{"num_hidden_layers": 12, "hidden_size": 256, "n_experts": 48, "experts_per_token": 6, "d_expert": 64, "d_shared_expert": 0, "hidden_act": "geglu", "moe_layers": [2, 3, 4, 5, 6, 7, 8, 9, 10, 11], "router_score": "softmax", "normalize_top_k": true, "routed_scale": 2.5, "balance_loss": 0.0182, "balance_bias": false, "router_z_loss": 0.0001, "init_std_router": 0.0206, "lr_router": 0.000497, "vocab_size": 32000, "norm": "rmsnorm", "norm_eps": 1e-06, "tie_word_embeddings": false, "optimizer": "soap_variant", "learning_rate": 0.00287, "beta1": 0.95, "beta2": 0.99, "max_grad_norm": 0.5, "batch_tokens": [32768, 65536, 131072, 262144], "max_seq_len": 1024, "train_tokens": 315400000, "max_steps": 2766, "dataset": "wikipedia_en"}
Below are experts of layer 7 (counted from 0) of a mixture-of-experts language model. Rows are named router (the router's row for the expert) and show model dimensions 0-255. Each number is 50 + 15 x the weight over its row's rms, rounded and kept within 0 to 99.
After each expert's rows: "gets" lists some tokens that make up at least twice as much of what it gets as of all text. This comes from a sample of Wikipedia text that the model never trained on. Tokens count by the router's weight.

# expert 38
router:41 50 59 47 38 28 51 43 57 45 82 41 53 34 87 44 46 74 49 38 54 59 38 29 48 40 28 60 64 47 66 42 27 34 45 30 51 61 40 76 55 39 71 41 66 41 78 20 49 68 36 59 40 73 50 28 36 14 43 44 49 56 30 36 43 60 68 53 53 54 54 43 55 41 61 65 43 40 41 41 56 55 57 13 51 57 63 48 59 47 23 36 57 59 56 25 60 31 50 50 71 55 65 76 67 29 41 63 71 36 51 21 56 63 50 59 63 59 62 61 66 47 44 64 62 54 48 34 46 32 45 72 67 31 28 56 41 31 31 76 59 42 66 28 29 64 49 67 59 53 40 47 64 13 67 19 72 26 52 52 62 66 55 54 78 34 14 73 75 58 33 42 67 45 57 44 66 62 81 51 27 52 56 54 42 63 28 50 35 11 48 67 33 53 64 81 49 50 44 80 42 35 39 30 65 57 55 62 40 65 56 41 46 59 37 42 26 59 58 46 68 30 64 80 62 48 48 60 46 50 49 71 61 47 58 36 49 41 15 44 49 68 67 44 32 81 67 45 30 66 47 55 42 35 55 68
gets: "s", " of", " with", "ing", " is", "ed"

# expert 1
router:53 54 44 46 39 63 58 48 58 19 52 46 59 41 81 41 70 69 79 64 65 62 30 29 29 42 49 55 48 63 43 42 63 42 14 43 52 82 43 60 51 27 63 64 79 52 55 41 58 65 35 88 54 56 56 59 18 26 33 36 53 51 38 37 43 33 41 58 69 67 38 58 64 12 45 51 41 53 41 44 72 51 47 22 45 46 59 60 36 33 36 56 56 48 65 55 48 34 52 61 67 51 66 58 51 30 64 54 41 62 36 36 70 57 57 66 70 92 66 66 48 28 42 52 22 45 44 59 62 24 70 53 74 41 39 65 53 33 19 63 62 34 75 53 51 63 27 68 64 49 59 68 62 54 54 28 64 38 57 79 49 80 79 80 56 37 39 68 81 71 61 40 54 41 61 31 50 77 78 55 29 70 54 57 46 62 37 33 56 25 32 67 31 79 58 67 67 52 56 55 54 51 36 65 46 52 65 66 53 63 53 42 37 74 44 72 38 67 65 49 59 28 50 64 54 36 47 49 55 51 59 50 42 68 53 53 37 40 37 52 24 43 67 19 26 50 64 41 44 73 66 51 47 30 42 50
gets: ",", " \"", "\"", " (", "'", " The"

# expert 24
router:46 50 42 47 43 35 79 33 64 52 62 42 43 46 64 51 52 60 49 63 62 73 41 37 26 36 24 63 41 70 43 32 48 46 41 45 72 80 56 79 61 59 43 48 68 53 87 35 49 65 32 48 43 60 55 54 21 22 33 29 47 36 44 43 36 54 56 55 60 58 22 56 87 38 61 68 64 45 52 41 61 62 44 34 46 66 52 54 58 34 36 47 66 48 63 43 83 50 41 47 61 54 54 74 80 59 59 63 42 42 43 49 64 55 51 73 66 64 67 75 56 38 52 73 59 61 22 57 58 50 57 57 86 29 39 65 36 30 28 60 58 61 51 61 35 60 48 48 56 49 27 57 65 28 63 44 57 19 50 62 63 54 80 73 50 50 42 76 62 45 30 28 81 53 63 43 44 88 63 77 39 68 44 62 32 58 28 45 52 29 35 71 32 56 56 69 54 43 58 58 50 39 28 44 61 51 62 28 42 59 52 52 20 54 27 65 58 55 66 56 52 14 53 72 57 52 51 79 71 57 62 64 50 80 73 17 31 38 16 39 52 47 77 57 44 64 59 51 49 61 57 58 57 26 48 70
gets: ".", "\n", " that", ",", " which", " such"

# expert 2
router:46 36 37 32 28 39 66 44 74 31 75 28 54 38 79 52 69 71 59 41 58 47 47 40 43 48 41 41 56 54 60 39 42 49 35 49 62 60 74 54 51 45 65 59 76 36 78 40 67 75 42 74 44 51 35 54 27 37 30 48 40 58 43 53 49 50 63 41 59 45 32 62 73 53 49 38 46 60 40 48 44 44 54 49 31 33 32 65 57 47 53 45 46 55 57 30 85 41 37 25 71 66 63 47 49 42 55 55 34 69 55 46 77 63 48 61 58 89 53 55 73 39 41 71 64 50 52 52 73 43 48 61 70 57 36 57 32 23 37 63 61 38 50 54 33 64 27 75 53 39 51 59 89 18 61 24 66 24 57 84 43 70 45 69 52 36 27 55 72 63 48 43 66 74 64 19 46 52 53 43 29 64 80 76 30 82 35 42 15 41 50 62 44 54 52 74 60 54 61 63 59 40 28 59 53 53 51 54 29 59 56 26 53 59 40 70 44 64 57 57 65 43 82 51 58 46 50 79 55 29 55 72 64 81 55 38 58 55 36 25 63 55 48 62 44 84 72 58 46 72 71 54 59 27 28 44
gets: "-", " \"", "'", " ", " re", " ("

# expert 28
router:59 55 38 41 50 48 59 35 50 39 66 44 48 39 64 54 54 47 72 64 52 62 23 33 49 48 20 28 46 61 57 32 37 71 55 39 57 66 40 70 67 34 59 56 63 59 79 24 66 46 29 68 46 54 60 48 59 34 28 35 48 63 35 36 50 29 69 53 58 64 25 59 65 17 45 42 54 44 30 26 68 41 34 49 29 39 51 56 44 28 36 41 39 52 81 33 58 38 33 46 60 60 66 60 45 45 66 58 68 45 55 50 81 69 60 93 66 67 90 63 52 23 26 43 56 62 60 55 76 48 41 51 69 31 37 73 44 34 26 78 55 56 59 63 49 53 51 82 51 40 57 53 61 35 69 46 80 30 66 46 66 70 71 73 55 48 18 69 59 56 63 32 42 51 63 40 49 55 67 60 34 63 47 68 24 73 46 44 18 40 22 60 43 59 51 81 67 47 58 67 47 44 43 67 43 41 74 40 57 67 38 30 50 58 55 55 32 69 68 74 60 35 68 48 55 34 47 51 61 40 52 57 61 55 72 26 29 41 25 29 36 32 56 45 53 73 62 66 24 70 52 57 59 36 50 29
gets: " the", " The", "s", "The", " United", " National"

# expert 34
router:41 40 45 59 22 40 74 37 64 48 61 35 41 42 55 39 47 62 68 59 52 72 15 39 20 25 28 46 63 32 57 41 41 50 34 53 58 65 57 58 47 57 70 65 60 46 57 21 71 69 49 71 55 60 43 32 36 18 24 48 30 70 25 34 48 27 67 62 48 55 14 50 64 37 58 41 29 39 58 57 93 56 36 40 28 47 32 33 33 50 41 50 67 54 67 39 43 30 29 47 46 66 46 51 72 38 42 60 48 70 59 35 48 54 47 58 49 48 75 65 74 41 21 50 26 47 23 54 65 36 32 60 61 33 51 62 36 16 29 57 61 46 75 45 40 63 37 72 51 36 50 64 63 55 65 38 86 38 52 48 80 65 61 75 48 45 28 61 67 53 40 56 58 59 86 47 57 63 58 77 41 69 57 63 27 56 42 42 37 27 30 62 36 66 57 68 48 54 72 79 49 23 49 58 52 45 83 40 33 58 54 34 62 74 54 57 37 52 64 54 76 50 68 54 65 48 59 65 38 47 52 54 51 53 85 43 55 27 50 54 54 58 51 29 25 62 60 30 31 37 57 63 46 42 67 59
gets: ")", "\n", "==", " =", " ==", "==="

# expert 18
router:48 47 39 66 32 28 72 29 56 47 64 47 40 39 50 44 44 82 55 53 63 70 26 48 30 33 49 42 62 56 57 27 39 40 51 48 54 69 49 52 45 34 73 62 68 39 66 29 42 85 15 68 61 71 61 33 39 36 26 35 29 66 47 57 63 55 66 62 83 57 39 45 66 19 56 65 54 34 56 40 56 49 66 39 36 39 36 57 41 25 51 41 46 55 76 49 59 44 51 53 49 55 49 73 59 35 66 71 55 40 57 46 80 51 64 72 68 80 46 66 50 29 30 53 50 49 40 65 66 34 55 43 74 42 31 70 33 32 42 59 81 52 64 42 49 66 33 55 40 55 45 57 55 26 76 27 73 27 55 79 66 68 58 77 59 46 25 62 69 46 67 33 51 62 62 49 57 74 79 58 36 68 65 69 38 70 23 39 42 42 29 78 32 66 56 54 60 43 50 75 55 56 24 45 61 63 67 62 65 68 49 35 35 45 55 72 53 79 82 61 62 39 66 77 49 47 33 57 48 62 63 69 54 58 52 31 49 39 40 39 36 62 69 43 32 66 58 59 49 65 47 69 63 23 67 70
gets: " |", "-", " of", ":", ",", " by"

# expert 23
router:40 59 36 38 34 49 57 52 68 21 53 35 52 48 73 36 61 74 62 47 45 64 37 49 38 38 50 40 52 63 52 40 46 55 24 32 55 76 44 68 72 45 71 54 88 43 60 13 45 52 27 66 47 67 70 46 30 41 28 22 55 47 36 29 57 42 51 63 71 61 39 56 56 16 52 48 37 50 40 54 59 48 65 29 28 37 54 69 46 50 35 52 66 73 64 42 55 33 48 46 89 53 56 66 65 22 59 63 41 60 52 40 63 75 57 56 65 97 59 82 50 28 49 51 40 36 46 51 70 33 77 58 62 38 38 68 57 28 20 60 59 43 60 30 51 58 34 70 64 46 50 50 60 56 56 29 66 36 60 76 57 80 64 89 62 42 31 68 70 41 50 41 42 43 71 34 48 67 71 69 33 57 55 84 38 57 40 26 43 30 32 69 53 76 52 72 69 40 56 68 56 45 41 58 65 58 60 52 51 54 44 20 42 74 49 63 31 56 55 72 54 29 58 56 50 52 34 47 58 44 53 51 47 82 51 50 36 29 40 50 36 42 62 34 41 69 58 37 25 74 67 53 55 29 42 55
gets: "s", "'", "\"", " \"", " The", "e"

# expert 9
router:29 49 30 68 23 43 40 24 44 35 57 51 53 35 68 43 61 54 69 43 50 65 35 51 34 28 21 59 43 66 69 35 61 43 43 47 50 54 62 60 66 34 71 72 51 52 62 23 62 60 44 70 39 45 39 37 29 19 44 38 28 65 58 50 31 21 67 56 50 85 39 51 51 36 59 70 45 55 54 30 69 63 56 43 47 41 46 67 58 49 34 26 37 54 54 58 55 39 38 39 61 78 46 55 61 32 51 64 52 56 55 47 65 34 40 49 61 55 55 45 61 45 54 47 43 53 64 45 73 25 51 51 67 21 31 62 23 20 48 57 79 58 77 56 28 57 37 59 46 47 53 53 53 24 53 31 75 00 44 77 42 80 43 62 36 51 29 78 69 41 38 40 82 44 63 58 69 61 79 67 36 62 64 61 33 63 28 34 17 28 21 78 36 50 49 54 47 51 62 72 38 42 52 47 63 53 76 53 46 71 49 49 38 58 40 70 53 70 52 58 63 20 61 63 42 66 57 80 47 43 57 64 38 42 68 36 67 40 27 29 35 63 51 41 23 72 57 49 27 57 55 68 51 53 68 54
gets: ",", "\n", " is", " of", " in", " was"

# expert 5
router:58 38 50 57 41 39 56 40 48 39 59 30 61 32 50 50 63 70 61 52 60 54 34 26 19 31 39 22 39 58 36 42 65 25 57 53 45 50 55 64 62 34 58 68 72 26 64 54 71 65 42 58 31 45 66 36 45 19 40 45 40 67 35 54 49 44 61 60 70 50 05 62 62 46 45 45 60 43 54 39 56 71 40 31 46 42 32 54 41 29 45 42 49 61 71 46 59 23 48 35 65 70 48 63 57 49 37 50 48 58 45 18 61 67 57 60 59 77 61 67 48 42 39 61 54 44 44 52 74 24 52 56 64 44 36 59 31 28 19 48 63 45 66 44 37 54 30 50 61 46 48 53 73 51 69 45 76 51 48 99 77 63 62 68 37 53 44 61 78 38 49 20 50 42 56 29 43 85 61 73 32 60 69 63 36 59 45 46 59 14 30 56 33 60 69 59 72 62 73 54 33 32 36 60 69 46 63 63 67 73 39 44 62 81 53 47 37 71 66 56 59 37 57 61 75 39 46 57 60 56 57 58 51 87 71 47 40 36 25 26 42 64 59 63 49 75 63 54 30 77 77 64 67 34 70 61
gets: " in", " on", " of", " at", " to", "."

# expert 0
router:45 44 52 59 46 47 74 46 55 43 82 47 44 44 71 46 61 58 63 49 61 41 42 37 34 41 42 43 50 44 63 29 37 45 43 42 53 67 65 72 73 39 67 39 62 47 74 39 42 72 22 65 52 55 42 30 57 39 49 32 52 57 18 20 53 64 67 40 65 47 47 58 51 39 67 66 49 20 35 35 48 56 49 24 43 39 48 40 45 43 33 42 54 59 65 25 55 46 41 47 62 65 64 60 72 39 54 57 71 38 63 46 69 75 59 66 77 59 50 62 60 38 35 47 48 41 50 45 75 42 53 67 66 26 22 61 31 30 36 68 53 49 66 35 42 58 42 67 71 54 47 60 64 41 69 27 72 21 50 52 65 81 57 74 63 36 12 64 69 44 45 42 60 37 56 39 45 99 65 54 27 59 50 47 40 79 24 51 45 43 28 54 27 50 48 82 57 40 45 60 60 46 52 45 63 63 71 66 43 56 31 54 28 77 53 48 14 48 52 54 65 34 62 75 77 45 43 64 74 51 54 64 55 53 60 38 42 20 19 38 27 65 48 67 43 68 71 54 17 75 53 59 57 18 62 53
gets: " to", " a", " the", " of", " with", "ed"

# expert 37
router:46 68 36 43 49 39 69 46 50 43 75 26 57 36 75 43 66 85 62 40 60 76 38 28 39 33 42 38 63 36 39 50 51 63 38 31 58 52 61 79 60 47 61 63 69 17 77 34 64 78 37 57 39 72 42 39 40 25 39 26 45 62 09 27 36 67 43 54 70 67 50 65 62 48 57 61 38 36 57 25 47 41 64 40 43 55 48 37 54 50 47 42 47 65 53 57 56 41 50 41 62 64 78 55 71 37 46 66 62 65 46 50 44 62 58 47 66 79 50 76 49 43 27 62 37 48 44 60 61 37 64 56 60 35 41 52 45 25 30 63 59 41 45 56 32 54 44 63 62 49 46 83 70 58 49 45 69 31 44 62 48 67 53 84 56 24 31 67 90 52 33 47 57 48 55 18 34 98 95 51 32 74 66 69 44 70 24 49 46 25 47 52 23 48 54 53 49 53 71 66 64 33 48 45 68 75 57 63 25 51 58 35 31 67 28 54 31 54 57 47 71 49 58 45 55 37 47 56 60 38 52 66 43 69 68 28 43 29 38 24 57 49 46 38 41 70 67 46 42 60 62 44 56 37 54 54
gets: " was", " to", " is", " of", " had", " were"

# expert 14
router:42 38 42 60 33 35 63 41 59 56 71 33 54 36 55 33 46 74 40 57 58 50 30 37 48 33 56 42 61 42 61 21 27 29 28 31 59 83 67 64 38 34 62 38 69 28 70 11 44 79 26 69 46 43 63 37 49 22 35 38 45 73 43 30 41 39 66 54 79 61 33 52 55 34 50 58 66 45 39 43 68 43 57 39 29 18 45 52 50 55 39 42 61 64 66 52 54 26 34 71 73 69 51 68 57 29 46 69 58 36 43 23 57 52 58 67 50 62 78 72 73 46 51 53 47 44 43 44 67 34 64 55 62 51 62 67 33 33 22 64 63 58 75 51 61 66 39 52 59 50 41 45 86 18 71 25 71 34 59 60 56 69 50 66 60 32 31 70 74 65 54 22 61 65 41 50 69 64 78 50 28 72 68 49 38 53 36 23 35 32 43 73 54 61 40 54 51 38 40 75 60 57 44 39 62 59 57 48 53 72 47 45 49 49 38 68 31 65 75 61 44 33 57 70 69 61 59 75 62 43 45 76 52 46 67 25 31 40 39 46 54 28 61 47 41 69 64 44 52 60 54 83 57 35 61 59
gets: ",", " as", ":", "),", " is", ")"

# expert 27
router:44 59 29 43 32 31 57 30 66 34 81 21 51 23 84 39 43 50 45 43 65 74 42 30 38 39 31 33 37 63 60 31 48 38 55 31 64 58 78 63 55 42 61 60 64 52 63 45 63 51 40 64 62 52 58 40 52 41 45 36 50 57 28 45 37 34 61 51 53 60 29 52 57 33 66 55 38 49 62 50 36 48 29 48 19 25 51 81 33 46 53 61 39 53 78 37 64 34 32 43 65 68 79 58 58 44 73 70 43 35 64 50 82 49 49 55 60 62 49 61 74 54 26 72 36 62 54 67 70 49 39 66 55 43 39 66 23 19 23 50 42 60 57 39 26 57 26 86 58 34 58 41 59 34 67 18 53 31 69 69 57 56 62 61 45 38 16 67 82 39 58 45 68 59 64 37 47 50 65 51 37 51 63 69 33 83 53 44 31 33 35 54 43 50 54 88 73 40 60 48 56 59 42 62 49 53 70 45 60 77 38 44 39 68 49 70 40 75 54 53 56 26 69 43 52 55 45 74 90 32 34 58 56 46 69 29 52 35 36 32 55 34 54 43 44 66 50 60 43 56 56 69 50 30 28 46
gets: " the", " ", " The", "The", " New", " re"

# expert 47
router:51 62 38 49 35 27 59 34 64 57 72 37 41 35 57 54 61 73 70 86 42 49 46 28 46 25 40 52 65 46 45 32 31 47 51 43 55 80 52 73 63 37 53 56 67 25 79 21 49 76 30 60 27 45 34 43 30 16 34 31 37 80 34 35 31 40 58 49 50 78 34 60 66 42 56 72 44 36 44 44 43 59 71 40 43 51 44 67 57 43 38 51 57 60 69 42 53 43 65 51 61 54 43 65 66 38 63 60 57 56 48 42 56 48 54 81 61 61 92 62 45 20 45 61 43 60 51 39 69 65 51 55 86 43 46 83 45 37 51 50 63 35 73 59 43 55 38 67 63 50 54 60 70 50 35 40 68 28 61 63 78 67 57 66 48 53 24 86 87 51 42 45 85 53 40 31 39 78 77 49 37 51 58 88 27 67 33 44 45 21 46 60 36 63 36 65 41 16 69 56 57 31 43 47 58 66 43 54 55 63 49 50 37 56 39 63 32 44 68 75 55 40 70 73 68 49 56 63 60 55 47 68 51 64 60 38 46 29 32 39 57 51 54 38 44 64 71 50 49 63 53 67 53 32 48 41
gets: ",", " and", " to", ".", " that", " he"

# expert 39
router:50 74 38 40 39 40 66 37 71 52 67 23 60 23 67 37 52 46 59 68 51 58 16 29 44 39 48 48 38 61 44 30 32 65 42 71 58 69 46 66 73 28 65 72 61 52 74 41 68 63 44 44 26 51 53 36 30 20 39 34 51 70 22 40 76 33 58 53 67 53 31 67 60 50 67 56 35 43 54 40 61 77 64 31 28 40 45 47 46 49 39 33 56 54 64 60 60 37 44 66 56 63 49 60 75 18 50 62 53 68 48 44 58 37 55 66 57 70 78 54 60 46 31 55 42 47 60 52 68 40 51 46 77 36 40 62 49 16 21 51 80 50 67 50 63 70 49 60 66 49 52 50 64 50 50 40 69 34 48 74 47 67 58 65 61 41 36 55 67 26 40 26 79 52 56 51 53 65 63 77 48 65 78 63 41 55 37 30 37 23 20 53 40 48 53 66 61 37 61 50 38 35 34 50 47 75 49 55 41 53 68 34 27 63 53 35 18 68 57 73 64 39 81 67 66 57 57 67 66 40 50 64 53 58 73 34 47 37 33 28 46 66 50 26 55 52 86 33 36 72 35 91 64 47 52 50
gets: " was", " he", " is", " He", "-", " has"